{
  "num_hidden_layers": 10,
  "hidden_size": 384,
  "n_experts": 8,
  "experts_per_token": 2,
  "d_expert": 416,
  "d_shared_expert": 384,
  "hidden_act": "squared_relu",
  "moe_layers": [0, 1, 2, 3, 4, 5, 6, 7, 8, 9],
  "router_score": "softmax",
  "normalize_top_k": true,
  "routed_scale": 1.0,
  "balance_loss": 0.00647,
  "balance_bias": false,
  "n_groups": 4,
  "groups_per_token": 2,
  "init_std_router": 0.028,
  "lr_router": 0.000689,
  "vocab_size": 16384,
  "norm": "rmsnorm",
  "norm_eps": 1e-05,
  "tie_word_embeddings": true,
  "optimizer": "adamw",
  "learning_rate": 0.000785,
  "beta1": 0.9,
  "beta2": 0.98,
  "max_grad_norm": 1.0,
  "batch_tokens": [32768, 65536, 131072],
  "max_seq_len": 1024,
  "train_tokens": 287800000,
  "max_steps": 4204,
  "dataset": "wikipedia_en"
}
Below are experts of layer 3 (counted from 0) of a mixture-of-experts language model. Rows are named router (the router's row for the expert), up (a neuron's input weights, with its number) and show model dimensions 0-47. Each number is 500 + 40 x the weight over its row's rms, rounded and kept within 0 to 999. Numbers have three digits each.
After each expert's rows: a language model's description of what the expert responds to. This comes from a sample of Wikipedia text that the model never trained on.

# expert 5
router:512462517502604529463410465535434519500540537559527525455528465526553519453547514451529528435483529532524469476495484532529504478545531506554482
up34:490544546453577566511546561496476482467480566499502517519467485563525459472532486507581466449564557477542485452536477505575538494479505538447495
up35:562566498524455413467539540539462509515484406522552427423448472489482487520489430483435447518511528540516498521469527497558510532522463475490571
up36:506543529587491492490486569432497504555530496494477491549468437507536558468485491453532491494417538570558533532571561412622458485497539456589581
up37:490523485508542483462470551459523488474482471551539451559483519456498475420489548494491505520505526507520492503473529543529471588435512475488464
up38:525492514527524463517446500436453536557505480432463483544488464556469580519462482520517606484513488540476499457562514509498444580569461576589530
up39:466467531499473466475497549453572515494557474529408460517501509473482555486473459496423522412496481466506541508548478523531572549467511522541527
up40:533451543529467442458499453478433512442475487583438460453460503431488510485500500495492540550479563523408517582439540536450541484572458547467490
up41:504523526524466514469554550469551561432509504487492551495512456494541507546475518458491517508417519436396512490429536490539532486510512495526484
up42:513510534536499512492514469518467528470428492546465539447573477507443536484487435504511456449514470480547482541516506523485514558519505476548455
up43:486551551479529567492593445511469558458478494533533503540449542452530473485541482420566512554572530431536486531497539460517477547497568461508411
up44:516556495491445542512579536495571494454456500541400520431430472523549548500567446467472485581474412477552449544472483508517528469519500478461485
up45:448519542532487590537501502484519531537437455472556452587528399607505478570500532483523459507543488436501518487501586567530529473476490514520568
up46:516445581540484473484560491470501507459499442512420540561545489495490565494471434552536548465421478429500440509433506513526505479551470515554477
up47:562490551534458438473510485463502535473533557505566508575488450457511433475566493475487588518456494535465491529536503481550442528512475480555558
up48:538432543449545420476501499445512519505461483513538507527555540504499452512496505487456484511599471452487475510484443513504488616490523507465504
up49:493512482433471464466485493480519493432448527507488446531458515426487480453514507467545511505419475438508535538455491546537498462488503445526470
up50:482547560472507498458470483500537504547479497549522546459469445510576479564445536547598482621501460473446503524514567500466509527506488489434457
up51:512439550557462415480525537551495510454550509544489480499464554562478435496551467506546466510481583428448494556534449471507535566467444534546460
up52:497521523546475531505560552450511514504541462466520411532577463508467584612503482418527497558567479519602499502459493526504508539498509530452486
up53:446493510455526466510520585500521509519464492505472538487534479545455451567511487549464468510448483543519521545499507511484531492458488548438552
up54:496529509477478499590581474498553497467477466497502520426448544472466579534459558529481584523493552498486531563471456586579554555451525507462489
up55:484585500543506496474568543505431519445463550466493462539548508491549528536574453503555510505474516479523528562509547553484450443534442448522501
up56:527532535475542516509582578537521546515532516517482512530517566501548470588553472503541520492487452549521580582516465514515474507568495519539519
up57:486505488513432497487533564513569489539451495447493494516506471500464513511454474499469444545436512508581557472454548527515483553521508475514458
up58:466544473493407492540549507498552555489445519546466485555529495484555504506559513479573526518550491464511515544426473419542482536529465565506519
up59:527535554533513508479460511477470520399525431545456584448477554532524562481569487525524453527458452481446498512501562520494491592520538468470481
up60:493463528548500464518463499468504510459548463522466505499510532486421428525518497453460467462471453545422493556503410447430485556461567499555496
up61:512534584486531434538511538543512570533474511532465465574490558514518539534508501449506408544498512390509497494526525520580490484449530564478477
up62:562455516488507512520489541486507494468531560471515439488488497529546460594474475432484483439506563514563506536500499520486537505485562544441539
up63:544512472545512433532508583507522539538489472465515517536476483495518503486535542527412501528498439512483487469583454433568477573555519409531531
What it handles: Capitalised first pieces of proper names and titles, such as The, New, John, Mc, Al, plus the and a before a noun.

# expert 0
router:617451526487421451528503490561526525505418493558496420403478575450486556431530515567515433495523405470482479523590483524494482566468491534519449
up34:454497571457483472506506515530463522488450457487463455505487576586462506524462503463497502433524414514509512530449525557552464504479502453541483
up35:477507510531560489503449545489494499463430487497464554497546553479543524448495500433505486490472514530529536487541547542552510468476519466477481
up36:494472500489540521499422556547577517479565440534478560464476440468561499519443596534421515429471493471462531457555543531524476465488512495512485
up37:443556570507451420551554489504495520513455478534487501542436538501490523517485512515498491515556500499519517525539529524450518581490578537473505
up38:518542489520503538447470478497536512572523509562559502511508453457540495439466457472437452525515521464478501501450465489509558488524489513472399
up39:457526513540508491570569492455440511447588553429557464480456615437480493482459527468478527470458474478484530483447505496558418467558563508525438
up40:482496416465535503493536468515480504551536470514546460518430545464514565444459483513512508518549566516498455566481570435537583512449532500535433
up41:489472454543545502447505482502422567532484463534466550490563567524522522524505500510568464440571549538506461485451459474513491490486513517543546
up42:473523508524456501514509529502524502507455427517564556493479486582472550534524505458476574528553561487493471531500500512525435479451500473574551
up43:481470557540584513548480465456493495448452515562523467581457417564448440576486480490499491500559517479467503525417510514510454546485503504482507
up44:434528544513467504518539553520452525521479502476430564448507530514490483510524451492525561468565517558492538545535543547549453518564376382525449
up45:482529533473561462514467527523450552480454461534546450501518500451544479570511502504521513433476543486528493603452533513553470473592545486474589
up46:493535495506463510495478501551504557497482507432503497523446560466461456445434497544486496534554497496440562553473547441493503482546474527560505
up47:550477476547492468479517498450506503481575534456553498541438471533465527481556456473525512486556499472536446560493483473460488518573455524494485
up48:538525569506492539467446507496523529476578506519484498500416515504566473473506521505461519394470442457495447537516549526467492552513452442506501
up49:482520532559512463472551505485447493498435424469492548569496536513502536483436553508526512497524447551510482476494516534478416466465528508453524
up50:492408502532490470513463544541452508563518539482490578500567549525555523574516487468494498441466556488501534558449555498548490550547458486524429
up51:479452479381568457515501511508498542439476572480500509476510502526456409453505500493518514534487487528541569515527516524534527525505455424569500
up52:523581520555449486523520517525541484481549499496516522492533452477552489553507521524615526405481493463418501552480517464475519519553545462512440
up53:438582574479484504532530539508527468459428458501491497477489526489510435503548505469402438538500536501488515500469550557489550518581429538558474
up54:521485504495491491466518537549476529499489526463592542480425470468455499496434453502451525530470507546515458492518518551507501511495452540525484
up55:489468490547508504525546495437536539563483468538542517531419494506508455467463461493483489453506490506413520576533548422465459505489444481515503
up56:422477508450517501529521544443516528429464443551517532470453460540469457539519521494483511488541484479463506562488521494452413580516506522453474
up57:547491538444489573546518525457490540540519484470512533481478533452478479541510414506501595465513480432510498514445561405491502526528510512500506
up58:476474522528515495456516495464440561491498568510529474480469551433512503510485509477427571507451559467522474531485561466553507529522532518523554
up59:492513510509578456482522476488429507483490475485486560494430444461509558547443476522539512484525469474570441495484488477475499465445497479528455
up60:481516586552458487474496484460465585488532543522530488525491536540517477583402468466442489510532543477506559533497575481494451550578439473488499
up61:540566530480518505497516523482513461521482491467502553528488489511532535495544483453543548554507460509497509493358442496536454524448529503496524
up62:490485505538528558475487520444495508497480471422501459511517538496520461483412441494512561480483539495536551558470514512460504483524492591500471
up63:524499531510538535485487529493466571478482485500454455573516432486465533463489528497513504439484496452555506501565468473468469522462496551452530
What it handles: Prepositions and articles inside running prose, such as of, in, from, for, between, the, plus month names after dates.

# expert 7
router:496461493412422521587510489483444485503477497524524543537482465426574436566500535512475488542514566510479548520507477499513486527541452528578507
up34:538517478451504446552479493447522487474593481370473475523472481509540582491533433489481471553479557543548564451462486529567528470505501576488421
up35:459520529517465498507520549550514539529466458496511492504544432494454526496497473471461466475572510518509507460455522501537530567432439514506444
up36:499500490531515497480593590523489518470525475476494471565452458479486464510470498510461516595466442556551433509434481442476461481532482512547470
up37:430414467520475476553467504511494526442539486503567505508499478508592563520508434457532427582474501459508492488475478466476575517502528468486524
up38:471523506476488527508579562425505531514532494472416561535497532532555445450488427510464530512437485455511510494496525547511442518505461425514544
up39:496544471457547430458437540526573536550483461500503472514518459494480453487551508495537389547443471469493473572495404467446463531496543549453435
up40:453453544506519498500477552491424510518541516512504507528437455463475434563521457484447452471466474456529509558544459456500464547498506555485524
up41:500525560583443556503528499411526526444497535526550488478486566471467469512429498497561551563490459496476482542428490466471509474566477493539530
up42:522507564484514453499575532434513529517490459481455464551556504471494480512476542523511538550452472441552484524474485465486521572438509523516540
up43:504553502470558451502477520535504506478520452476532508499514475510467473529436468498501510455456480435466457495527506450519530488496521447482459
up44:553478473568549455480483506486557499447438521455492447473498445582552448535526522508439574480499507586475535519482529493558519463516465524498550
up45:513533462522453506486402533525483483474424508453478541510533446457519529444466460536520458543496503513472473560495540580565491459513501526485464
up46:482472435477561520575572568538460512504436488511478468529479526533573449545434477436488482444539577494486559492536522588486499488545562479477480
up47:552488478497568501461512518512504491477435451456524464464506488526465431504495542476449577424556533523501545549514541473538490517489431536470506
up48:463528521492512512544408531489423504530478583521547467506495524547497576530476555487461533504452470525533509524490394502452554566535489468435508
up49:478519598444534496487518533438480525405528452468537484526477468492564500431475488477482443559491483423441465555415488455573491487484527574503535
up50:518508456502494477557510517368430538489516545515426474463546487574546530492368496471519493461499526551452523543435483443587450465576497551505459
up51:525514558530531514522507537444465552493476483564455499456426423492558473485551499430491586477513587500590538466472468506512548488461513481583496
up52:478471499565487519454463563483434496432500440529442475560479505507435572588506569458457520509454534529488456469471531512495545482521475491510428
up53:432530476545514479457519488549420473548509549484542487475533457494416527491433525481482471442468503531492531543469519490519517563478525491498478
up54:512511458526565495477499499519435547510504555430458568468483466532529466480546509509453497524498495506507568497533396500571424501597471515575497
up55:507468567505521472496497506465561515495532552493547537519512495531512542518502605502542424516431479507515457463532512512469558516440537515540451
up56:508509529494575465513520514456563546473483524435492515562448433468475465428471533530478503487473464592486510440493552494525468473445504550500558
up57:547473497505528522477479579543451483530579534495520439544511535569439573524544494516521465466401483443510526483514491491498395532498422491568477
up58:454504439457549561562451466443548496443432488525451538517525555558534508510420448492503568481514483510545544565430501415526499545486438501443541
up59:546519468572494485462527500423423539544498503597553518480428593449500542485508501486589506425509555505498496557559499491482498564471520519500425
up60:527506477475482480508482583508529473533520468436421510532502427545492539436468507466468528409498478514455509472509499546503514552478489471504426
up61:531512558533533483456538524485491492500488446551399467524447462531443518586489473510463452476545552411509540520424480521477447537473404491480515
up62:566539481577535516456495535462464517516553468483559463451463495525417514540414489524525514511411548566461575540473543538510544471431514564549434
up63:545548467539542448503505468548458528505489559481480469447424448530457432477481459507426479470499546560526519546483481535534559554461569553525469
What it handles: Sentence-ending periods, auxiliaries have and had, that, at, to, numbers before % or in table cells, and final name pieces.

# expert 4
router:511548527529539422483504500549497494462535550561456491481467522517453517487475524440456494451499540513454489471542459492450509460446459533526501
up34:490523529472497466529503537484499514460527407498510487472453471492444510510539480437529472520553544470548490489510524469556521533581487449490562
up35:484529517548551437436463483485472563538507502542444577469564392513464505511529541514554522462491536526498535491505545515545483521549495425530503
up36:498468523516563446480530583514496547482549459527463596477516510553501514487477537524547543516433567422544538524494463502531523530433453515581531
up37:517489517458504531536438542521508504465454481522480496488410552412525436514462493452512495501446531529512543515540462437534438491512523480510505
up38:455492437497466464500556537446495494504522447569461523415527508583427434505459409484479518504526497435553485525500459453545469505508507565465466
up39:457536487509474522405499493494477538440547470543485478521472509500574450512464434459610500442604414477509456477506466563491506546564500452554465
up40:524512569458511548448552494520546495422496539463505488579440506545469449467496569482581513504458497483518482541531519549479476488477504440484520
up41:450472539561501483505527526470500482542528516481495459469513490583497504496516418552520540524449493488474570508545548481498478579514463481447514
up42:493542495563572430498518495575492535396468539492468504471529452454441538554467517552547466523558495448526505486523482509482457547440490542519509
up43:526470527511485473492579551555556516467420472528529546569433471481465616568474502563457522493479450519455420470432515513499472501476476414515489
up44:395454514518527584561537497453515555497451492510525533532497529489508485463454480533543513546510547525489507476511547482516521516556544477542401
up45:453519576522545488455492469469492581504559533520488500531483514557432461545523546556509510547494551481502527630572412529488494498488437393563557
up46:477555458431479511587518569518435553467541553535555485450488561518501541506534481504524458503539460511486461573531494495558425482466454487462454
up47:475456510508433451479483442443525536470525543462544563492513514574519533493498474481487457428525380563536569491492511507448553451529424431545512
up48:583523470483479498448477537489545513521465452479537438487428553516493465466480480494542592546488520578557487481465426462573491478507533484530479
up49:449468528509471471601430510509484511504483435473507474526521563502517474477421449454442502477462574509521497517543520586535544548482447587517531
up50:530432502522529481510509458535492547474510575469556522447536498498473457468553496532512537446449553562542489543493588569490484544545504462574494
up51:632522597484469485484519565502426532550502485468482510521428439447574453507556491540446483571529483538488539487491494528464524444503568486508586
up52:442493458568502531472548459526475565463556486468478454512470567462506478490486512506475532556504534497439500522466444507497495558485481434516498
up53:461500505525543484484397545515561577527482460510542497464546532492499470565497524492594433450543470489484506571519457511538581527441442454463460
up54:491443461545534452492522498466444494510485536459510493474474523521435486552525457497542571505534493505467480551527515522541507572586500416489542
up55:497491435576465517513521510426537502524446436482436469525520554511510452482450447509497473477574526467538473467504495525605458514512485440522446
up56:448497517486504491465494496468480489546446543498459436563476509507558442574406422467555547444543531493495590507506472459550454519539562501453462
up57:503542571512477561568556523503562486455503512472498483525460551509494465481508587442407458555534530547465461571446460602552546541498507462562510
up58:509517472487479466486521560480559486472480500446479523558535514485437482481468428511480487531495529510489596530507541529521474535581427517493485
up59:443514497474483484514494504447549500512476535481490575493508436504521510482520475444487551527525455460563515595434492517489466516463511520441515
up60:462548542487463579448509574551561522539484454439520514480419465495525495451556443461432533562437566512537433467485588538463465514515451511464504
up61:537506531440493552462412551525451512477560503422528499496507528409431536488472534456516488531487503502549565501460533480506430543445590547538522
up62:528467461525417533561483535490562525511450500530469444524428499498570477485508454514447492490459480490528514520502486467478478541552424549508527
up63:533475453506574450472543462523482530486507500536468415543440423486412493480474535515474496513489499526571483557475498546530531461425481531467495
What it handles: Table cell pipes, line breaks, list-item dashes, colons after infobox labels, hyphens, en dashes and minus signs in tables and lists.

# expert 6
router:499551491516445494532534546512575513464497476643494565558543530434464507573507429552569603485500503442561527483422570468489482563541487487431462
up34:531482507539468457485431470453529485474533451451535482462517515528534476523487513513513514550569502443533520504516472491554485506444495466478483
up35:486535508485580454516505492549450533429478528520540493531514458549443592436534504488487485468514521488514463528533514509549576459461528487513399
up36:517493565492533441499510533406511492558458499500521545514460432597570580458471498512503539427472434478523501457493525448549471579431440452531525
up37:450538481542498458539514533523456535494512519530493527493450425528564453499489420529516466548477470515496495531527514492535500464493545526481507
up38:518518527454539414531541525507489498424417486496504483529444499487530517476441464518483548496536525554497535491541405527543503527449493408548406
up39:503473579536503506533476500485449504534474519495510470513528506490486445590490478483494500460494429445481568546435486553487494447472491471525449
up40:510547457557491465525464513450409523529567545447471513547505486487465420442520508477450591483483563458480508534552529491476519497499523536493545
up41:511473524521541436479507554532587506481569551459508531421467492519472503533467497521490492477557537417488488550494467494538404444497469539508527
up42:484468473476494574516556513488530549523483479495454529605427497487446497550485511539450474533559399521512467463488512479457598410553535461516561
up43:397450498614453491495432540466532518516502441525503425592500443506454498492485520516477556499516524575485506498464562515551547526481439522552478
up44:527424467490556508440500498496492534471509495591470479529460491481485507574477451481464454532471518458519519500514391482542541540502492558528490
up45:553461495499519546489488579507450471436456474507467502505484461472495450555533427534491513470494488594482511508406484462589504524555496485418524
up46:400487496542554506525516588523461530542532480415538539507466530529452448594440448478545538494473570540549577539542447557467529574486520453437551
up47:466572543515529451492567512563539557503460493449481477503534474472531435480549518489505521490518589439479510481531527492538487444438503465562513
up48:402452530540513509532442465505526506489564519494555536519516514478451497564513514446472567569501546509478491599481489478514514454515550606508493
up49:513463501572525512485464456388466494508572523471453521513493485500501553486433490497557505536429517476409468540404522479561471412526425503490430
up50:467495476583491512477501535497550461523419510533538467487493525529525537511487564438464497463405456426493461511459520475452483522491510496417489
up51:479457550475525545494502494469489483477520553475498489536466491556516504519459541482484547471466515486519477545405554588491542498535496536559436
up52:498465513531479489540448565442443539531441585465439396549539497483546501573411521419540527514521555538519471497524496512462474498481511498481489
up53:492545484538521543481531524507524553470527434505531482500452485460532487487450548468462505534498491477510591491503495522493504498609525450491523
up54:481490526442461489545588566466485547552437530511507480434502540500522535556486471498600554515532464474467560485479505455529519499490499487545483
up55:465471538426505526443519580470452533438539455547502559540456532559466553509511440485583560477481458538569528542507483525509463478495514452497534
up56:524537503517508531535544518557509479386526506496527480377470518468493456575464532489490510470514525528433508517481445482548597473430526542499436
up57:546530467470459518489529494544516542513584564471501421484526551532507500493514502496506495465441513538490516490494546522504494504544477523520502
up58:515532521508493469477486488511505519503497524519457507488521458544485527571496522502510506514471495458524570540516423475514489520496534563536493
up59:524506564460528483519510506511419481549523551529505466476570489554516466479552556476531558488522573515508445480401460465473463518493464498587558
up60:544475504501548522498483520471430530464507493563418435456511524488467549588534600526399542466550539509514461474455479451520529585512509526530486
up61:421532513521544492429567542484504482480428465554421511491530519518464479475466474554537550486504476517514539516482508486521583524519462451482538
up62:538470549435522578457517477455518469520452486505533494560502521485487525573521478446514485550495528503505419556436516494523499554430436493551518
up63:461483463542585502508421548472530542459460492420538529488458458488426498418490440479542452515482466500496547549463481511507568494524539462525520
What it handles: Commas, and, or, but, while joining clauses or list items, plus nouns before a qualifier, such as player, candidate, team.

# expert 2
router:433604499435470524512549533379505465530460474460501514545491457558423489478460424468478483588480512523473440559511534521548508509505453454491553
up34:516516497544485516459446466466533498509500528513421497521488466560533509488426512494515526517449460414546510469522511476480436462481471439534473
up35:542519511461426518528494460479459491509458419512496538461474535439459496447428445548487510468481525493553515552523518523516509526520551543551466
up36:483536558500506488463561528479498528478583488485522500499564576518477533521498591459504509542402527457545515553461540532506464601471453523521580
up37:477468549431433475583510568521445551483474476542482457499445483488466453463502474421477526492524533572475591478516531481495474485467520528428494
up38:396540484511412536509521548473542523522491511483436494535572464472500474593448459484414424444428465514516571533443540478526555562500451566427529
up39:490500494495442545452540494518509493508476488491474501465527455560489482477518526487470527512454460547529520568489493438504479467524481491488456
up40:564541505509430430527490475488467502501542477469462501509476543480509493474525466474499569585501453583472540516450430514545482578479481483490560
up41:523475465519485533543529458524456502506501552513538525543525478544438506559473573423548452472567513517479578519494511548569531561530495529569449
up42:484569539514539426489479528521478547447517516495525463461394532495509552496509483521549566535476507495443520470467510579518475552491452581453496
up43:482539569374539460469427555494485543504539562492413487533457513536503474530471510466523508443461513508540519531544496533553465446531521423469474
up44:541495546460515548486446466458518576497522561490505543512497493513488427411460467493462502523496453465487490489573509560575454514429499470554452
up45:491431525500571427466516528509428520542472561496493487462485500487586489443500464527556560536516449432479550505439594518555567493549544544455459
up46:533470547426444481494525539550434570457497559491496518473484460498512455489483562484572554520496567512532457561498528535514506534518544518424484
up47:478552489478496489552568524535473529531504541494524520500486539564470524539573454454577542419495405569439603476500515462464440524558555448493449
up48:538501560529557522496450485469473533485546552471487461508497507504493443512598506485510519505451445407407434509517449445469462504499589527534500
up49:462485506501539488511533517529457509426541489491500503536484512517542534588503433585479534480499541470432495501422541509550547551455500543488518
up50:524479538440499421579462510533501517527493501509473495539520465494457530511555528530529482509499499467518566468448527518432495515492538566488485
up51:462530553481501426454577445530504515464510530527495495489507512491474490546449494480457496523518539458513486576500519583428419535476517569536478
up52:508492560421486478495456520464520486483473511522572588522420475453489538491539517548433491533497531501466495485488499560522462494544473470559503
up53:481534466570470506504514497530468480481546493525530449578476549504543529493488503470498484481469555518415476516552478513542542511494455517507472
up54:479487533446507495498585522424515543513464615503521477497490553475522532501514518484474539496477497503510459488512454593560531523498486533539534
up55:533521549496550569559396527473607550533500505490458576533476490490539452468455451485522520580462527475500437442436458446532453474508548495510448
up56:511556521496547436473542526539486524499512612457525529564476528536494488523470502560494444565454476466453469476526495543547470515472469499519510
up57:536467508428523530432510579505444500530484496522498544516478576516458417479483494473476489509538415483484537507528407533538469562561524475501470
up58:487529518559471467451540512490500540470501492554512555521529592507450479541567480553462502545542522555558486511494455517558531469483505450490480
up59:560516504521454483505512489501533539432540516547469415499451522589595464474485542477448481514452439432401512467474487507476460534529486486545496
up60:499591484493487547515531588534497478552445536532469512456413504546481556438438444499473533502483530445586465506501480515563487544500514542499464
up61:477512528508480533486466540486523484550473491514562482523516505476471541505518509503455518510527463466498513440464564482537505483587487469588491
up62:473595510506451501523427481519482539554512505554517467509499504535509493532467416504506457506450503473521569534530546472502408546529495529427559
up63:522549541410512515481550473437502514497485517493506509539509526513491435501456489515525575492513441469504519492505530489575508575549522549445473
What it handles: Final pieces that close a word or number before punctuation or a line break, like -shire, -ation, -ing, closing parentheses, year digits.

# expert 1
router:559396441588600496397485449478461492516468509430536474514491537569475479563492485387534476476518548465507557510452520485471518435481538456479481
up0:463481516471515443472510512522532517439560588481533474563482471476479475508492537531475561493522481467473452540538481474488468550504445460470467
up1:535489514533556543546507541550447558519466518551502564495486444459499466488477519526501501505456522497436497469521490532516488532479526539468538
up2:437529531410507511554532516482522541519451470577541487484514514439421549497474541520488507555422479512558542439554543473501566514546491451458505
up3:492495525441508500484528556537533504448516499490466530577460482454420464454494499534466526459522539541527494499545462503531446467413533484531438
up4:422485510445468496566560509537575525499509527547520496602460505430423490561491587539494500470488517478515498490506507490492500495480483435450486
up5:508488486492498475540562465536510488467490446466472461452549524528445483483482440567497467542560527446486462457485500536442445498508503533540485
up6:498539503498430461547528521537497524520513464482575449470468432578490527516510477520466424606541489504486510473494609502541451440485507431548469
up7:435543487495522456484470527566550525471563543500455455525480518475553459492533420545503523516506457501514476514525531510529451525509490430475517
up8:529517516426463492548437517520509516437458467464428537533521580505530544561539521537549446485473533515537497514484511541573468512526465481467449
up9:561529553446537498535491472530549510445513492547539398472495561536463483466510580465451491437477451476422496475480500501462521476459517525489466
up10:467483491509486461459564555500478484529538453487471523495468458510562537482520510479498474506501501490461511486556459507534507526489469524527446
up11:471481500550478507494551555491435489503560489513474496498494528548480493479515476555528436536477551490531541470533446429455447501439467536438517
up12:541525500494508474477538511566443569435436557516533494480532470542534412512469460542505535552538471443519482518430473480493599515469451533562543
up13:519529503432506557596547559432520478529462492489535464446506520578492507514477471496547568548551523504516511512474470500542492538490465491486497
up14:495547530554430545528440539458543522459538486501473478499466491507434538478546594480441450486570474493548435515444546473477556518513479508455492
up15:521502525487541473511501528505444523535548504511574506470543499504506422504534510420536507432413456472573530508519509448563571551498486451458439
up16:463534471511488454468508515514530511566494517483511511506490534447450487533465516507585529461501497487499516487455567511512522522482491467491571
up17:497504524518487472564531503530563496540449435479505512451453509425526538474472524456555568435455502515537497525398443577505579515526482510461533
up18:465504576529531564515470500553481533418492525471471507579485549495490545608487511431549559528434504478515526463466489528504444557564463476507562
up19:519502517528523513509514559481521573489507488539543440512522468512479465516476449457505563547541506443476467458460455450500535480561517486561507
up20:521551511502459540485490496503511504492471477560515498475494546508481434480479497477497538491531540492453481541536459543492493575465465558554578
up21:522501484535528524560587577486449504470577507474502487516491536460446483553430415486510434479542530568509530478426532608504448535492529526513463
up22:534508542500514475450479521528494531492477498531534538503440511493520523564516502542568467510478587485543536488507506516512464541452506542524483
up23:450456501480469459527491512511511483563563520487475394468448482522568460491489467508505575539521394451542519480520482433532491558590551549417500
up24:484555514534513451489468491539533535498473551514450486474485511466520490485540493570481523596605486430536482488484547536507544466452474392473572
up25:549485633487456606529559503501508485471488537545551520491438507419538458528471527490470547506491461500484515542426544520450533480502461483542478
up26:518503530463506509509463543459481496432551498561483440542517504469569450519523539507466464480469479469499487495505530541561567469494530509524505
up27:531580526434452444505500531515512523539544454585536502442468483529451477549541418540493531510523445492460502549550497488530466509534529472535497
up28:502555536490554549477548485530527537515569535470523458492460523468550406477516504513482476479527467580440581509543500514495491501501459470549415
up29:473516507494465578508555500468481526433530472518437556534461532470456546496555503541477533483518466520387599482498520509489559535461414462531481
What it handles: Short pieces at the start or middle of longer words, such as in, re, un, ab, p, as in dep-or-ted, inv-en-tion.

# expert 3
router:415531529514558543485489543495490492494584459450454462542511467537554524482461578513451509522487424525492466457500456493534479487515563489464485
up34:519486510520479452469504493451508547466526517501523466494503481537498472549517477544519509453531585496554531494463529526464436507485512505546499
up35:461477497467507549477548535499528525457505478486435501468491530509448516503416474465458540508475473541485502532507491428503397477499562510596571
up36:445478516524460484485512560475501543448505437511491457512507585442543452451452541580503471478479487484573462485561467486530421480514534497435500
up37:484511525501510564502497496477512490499530461494503506499533474499552518463479520479490491461529515563505465489580443498540532498535447482498532
up38:468531489523474549496545548497415506498448483494556543497467533513491572537472470481475498506472459506526470498417451496483591523461489444496571
up39:464535533558413470479482505481524540516513550512444443477479467504479469499537484474543484569484447493485451475465454478482512543473492526553499
up40:495532503429589507497494552571453486427454464533558499546480528532472457442482489490489530576489507549530521483482492486473542539487537498548516
up41:476483487536498473492468581518538532466485523497483552549440513492490435486523505519428435447430494525528513552478503540523509452494458402493455
up42:476514568473504508510445495465508515494520512523534546523488498518508516538431500478542465486522495439555487511557468460485434524533455451484490
up43:491526497487547496502448578456542575493561433511486489509516540544464477483461512455459452505519546419504577502447564437501530620590481514501520
up44:544530531490495474478518499511457537501479477491547423524492470541477518466503544505514465572520441545560541529539458474508495456467544448540469
up45:539493526535489501441446507502496543485469515512551524457504495472454543432488451570541522500446540526535463481448493521467504462521487515509543
up46:533530568559556509552449464442523561518450496448490510511462456521533531466506560561529510528484476549478493467503482571537516463534444463457473
up47:513505502515456499464480487546457539475457518493514487552468494508432533426536561445489517447514496475570453500539438577485484574574507530490478
up48:465552526486559505508504532572462566439448491479483515481498475469482512424433493484498555509585526440489511542431507507540542513515434505524433
up49:491554454530475487490581477517524520450455493618488448495509509490473520516433527429445513450531519456530551534522505541510585468546446507461464
up50:437570568509536488546545557478559552472443486477571484535527501466495443487466512476468510546491454553509520517596504508493527440419506566542470
up51:494550559539505431469539477438522494487447535573557454569517506500531456544421509468577498523494498534593463519558527509512514494491566464562487
up52:490467543506531524554468531481554504461498481438518485459574498463462536537461475469497481475523549549522477606490481487495487517499509518545554
up53:505436479507451568465494502505537466535467537486479497482483542493460489577480446522523510470532541472450546546449531457475471492524530461584536
up54:471531483491477532550463519546525512459497527518508503476439542458437455510543512546500605477508535474565465534551469495460502521559510495553484
up55:561446500491467529528485475504522519530459485566538524449455538510442532480452517507546428417568467579528473559546493471511421498577492473489544
up56:496567486566496494523510528552521484495494468549480490472518532518450501511488438519473472463526549514478593489467577500482494499545519538588415
up57:576526517495553492516472530446497593509539571523541460536474512439556447530504516522557487551486462536500482512484511480551479496461453473554530
up58:450578512479486456565559581487463546495457561458540527505564461515529544487563485518536529486500473504474475564553569498508547484431500435462521
up59:527382571521448439423554514433515492503484531514494458481556605518478466470476552529474542479496459489470558485530542566521474584476517454505487
up60:533560484573552545517478474497463492463501502523519435546504551495468523490514520499516462524478462463565489495491555562534501481531501494487529
up61:453540524495500550459466482517466546534497567496545425561451464544436486500443496487491502504459477481549505498475570522483486537482512497521507
up62:497462490436524510488559580520472553466529516467581598480435491500467491457475452472455438486493555523497474560478423504489523496474402536533507
up63:517514513429536559545498493523580506486447501517559562486465444487477439477462540508453508497440568511478500460449518498548483553528553528532433
What it handles: Paragraph breaks before == headings, infobox field names such as Class or name before a colon, and digits in tables, coordinates and formulas.